Experts of a small language model.
Experts: 24 experts in each of 8 layers, 288 squared ReLU neurons an expert, a sigmoid router, a shared expert of 256 neurons.
Training: 418M tokens, 7193 steps.
Below are experts of layer 6 (counted from 0) of a mixture-of-experts language model. Rows are named router (the router's row for the expert), up (a neuron's input weights, with its number) and show model dimensions 0-223. Each number is 128 + 32 x the weight over its row's rms, rounded and kept within 0 to 255. Numbers have three digits each.
After each expert's rows: "gets" lists some tokens that make up at least twice as much of what it gets as of all text; "comes after" lists some tokens at least twice as common just before its tokens as in all text. This comes from a sample of Wikipedia text that the model never trained on. Tokens count by the router's weight.

# expert 5
router:069127096148153051111215142123096091193169122135157094143119113167185085122139155139168140119120072072175125171094109110108162091139125142146109163155136087148150117145118149132106107149158133113130171151154109118129135099097101118152139173125156101107176179103117132164161143119094132123207120137043110176127094159161134112104156159112151177169142185121122106096158127086113148112162136099130110182148121142092113198089116063151163087165101090117082174177136135098187124129158143097164180148128113129129111133115148134070099093100113121187090176089106103143122112135179099169131107123121120135183082133095110194067148093153122173116163210128128075107141138050187152168122
up9:159134131120170138193162104104140148146123092126130143107138042061129098136139097125131197112100137128098105089113146070089135137073176166153172142112103111163108098154151101101146138087114226092123146106104140131127134159115135121135092137190127089137147095086078132132148107105170117135179149101146154129075139145137150094094126137180122182159093145120075122213075136164134085172099107154177064150094120103054114170091177138118135121140171119176167202156095153085162087143120158114120103038114133180095054129150115095112128142141117128103105135065142174111123132090108100151124083128152054117149159119154119197153129155105131131126122102146142077133134110141168054154149
gets: "n", "c", "k", "b", "d", "r"
comes after: " S", " C", "s", " c", " K", " T"

# expert 19
router:120108053108164192127145118071160114123076115134168179132170147147184092160154119124134170114150139138112109082098110155087172155053091118099091087172132113103161141120121170103213078093139120121106139137125111098159125136140074133136126113097115146166074151129099147158113168119098100135067112167137115157183181086160152142211144205106130160173119109175042111089145161113099172115117157130153111151125110175116103174142096152094184146167122118107160153162137086114123141128134143104108127074135098029121152150123145116173151102169128128127111168148164178134080147108126089139154103153115146155076109164132091176110110119133118159100046154132130157171167124151104043154103
up0:085099145116132147094105083186157164130137154106096078153134125113085146157081129124133110100161099135127134137133123104071162135157153087128166082145075112139131146168111169145067147164107104102179105140092126060083127188145088082065181136084205148151169114135149108141098117114110141134151135084124133116196131176179116126059144152174096110137135089139089157045111151129153162118115150091100104132139146118150126129126170131145097165165120161138130170134204138150165122142127113114110185150148090162163134150098210123122129143139084093069120119081115126097128058150091181108102120176136090096156157174097084132102165135138068133135103022136123155071074134102103148066134
gets: " A", " S", " E", " C", " P", " T"
comes after: "-", " |", ",", " (", ":", " \""

# expert 10
router:132161068111172162091097176151146153197141101120145116100094065159150092144141104100086155114160146175158163150143101093126183111144093106115080108126157087111161120100148145122165129125177158097153153169133157160138182103133157066115166159102140149104079166065134125131118149156055121152083141120136101149116127075161117117122135120138175105064136161154119100062149178131137102100141117151165125170103143172161082153130118132092195200165124172035143117103111084171145120144181135182130166131089096055157125160102177169099127176118137172128197159165162093136152084177113119115110128105093097153053072148106088146124138139132138130111128157120169165125124151149087080178107
up0:129116122091179146177079150142077141083119126099101088163129152142152148172163119155157151153145116122109084093144196129158147098096081154142133126131131113124132141117162118117098083140091177082096161089141123114164128124148177207176125111114091114089089099094138163159078145097111054105164174122104129145136128141122110136130149136199127126077124095129118090143133157059043140130136166130161139134115195101162154091132120099142204117122123122167071153126140135159114091119135144146115103135047103166191107071127125099147140156104144133153118158173225091080093105178109071126090140142182159094098126064150097145048193145162116133092074177149136113148135138175114124126072
gets: " f", " F", " c", "f", " b", " G"
comes after: " ", " the", " of", "-", " a", " and"

# expert 12
router:111093095128163161111119160074185120125083122137124136089161109236128157125126133136122112054153193146070136070115116147115155150111124161087069106201143099081189121124095119145158102124151112109149150148116138105143142088117105071166130126126121124168110116110125073144156127132049075154107109123117083136150178137196139135129117144087143157142135120132133094111125171091117148122185145128144140135109123148122023140159148139176151129149135168109188078168122081097083134124098150129107183074106094068139126121116080134082076142130158124151121187092108071107117134101097114193147144147092079174102077208127111156119145113153112121132113170139157159111157107207110131200102
up0:105098129108083144097149126143186194104093138131136114127125152094082110137190196170161071111130120121156172169109145173122099124106166127133134184165138145121147102080084126075108119133102110127126154092130094135117146111153165153163097120087181112148132130085069092151096116063100098143098123099088147172131124124144171112062160131133124103179138154108083160126085150107100110134150155128085116140168120111126132114090128103087081173116157088095186095159143102146107093060063102117116133148171158095132168132168106102096080105174133100136162156065129122103042074149049144094043096118120086149078153139151066140153122124151143100136110095108044092088123105092086106103189
gets: " S", "o", " P", " K", " V", " B"
comes after: " |", "-", " D", ":", ",", " G"

# expert 22
router:099159094135110128120170157151129161118117114120133097075081133127150124150150117109153100112121130144181123111117135123140124074167136063150145164120118144130084068121122125076132153149153151102069120158089090114135126151083172122109211157161159139096084138119161099116121121156049104125106167112117114144072097124085120109047087081105125120060123066158094114137108112166105188169113145101119146164112033146176116119082172106204165121125138128122173183077158040129130126074150149159122082088162157061159112162122082137112144180118130133128106147178206135151123136084154098173119095102094183077139150164146120148117146126141102068167139172145143105191098155090096114130134
up0:061084159100176160160154105131178117153111116072132068162083073146146149153149147135105166152118138094120104105107112169114133120196142133184116145142110151085163043162070066117101138168081117147135093130115147156109061143119086142151146130105182153125189121138199159154115140131118057124187130121112158060164148067178182151071116146092116080130089135126094107119138116120143118108106106144113181146149153133088097090122184091156184102093214083103134160109126108120130088079101112132101112051138089145087100149107126076105096138121113160168144070123115138129169119138083126099117141185075119119094148124093162159065147129079095157163151145130143075109121123130101153118135
gets: " the", " of", " The", "The", " his", " a"
comes after: " of", "'", " in", " to", " for", " at"

# expert 4
router:150153141151110142072142126094164101131142123139163241173131113122169086161109159096151181198074096177139094188109127145066076147161122135140062133162134130113092086119099153116093106145128132089106134147114160101030132138219108122131086131092142092127133157156119170134116139145109117145069165147137149193124166097084160141087116140078190166163120123173063083090112123104095129120147130117111163118168114123158169131133104120092111129099071135123133144166115141116148145136105135032112155107068141075135157157147096149065131165083103105149106180147152063082127164173124092085128157139100121171138100137115129118121159125120103123128106182129186129135137125199133132095074
up9:139163100104118108141135153095097147065197140122158154164058153083149145072173159162145080158131127100115138147098125170110166116139105183147053106067183166112168119104140056133086164122147093109139107157150142059149159107151093161144158119144155104148078178162187073188109114155106137180178119210136144140121122112143082093162132113130134119103141096060100092144158100119110125167118070168058127121112111125104181047099098144150087100116092127121122151125128078128100138099126136058134142123107099153113120135075152131140152157107149078163144151101070167129129189117125123117153120094055135131184173117111123159167102115162145117163102085192166087114131123113117092175127
gets: "A", "C", "E", "R", "00", " 3"
comes after: " 19", " |", "–", "20", " 18", "S"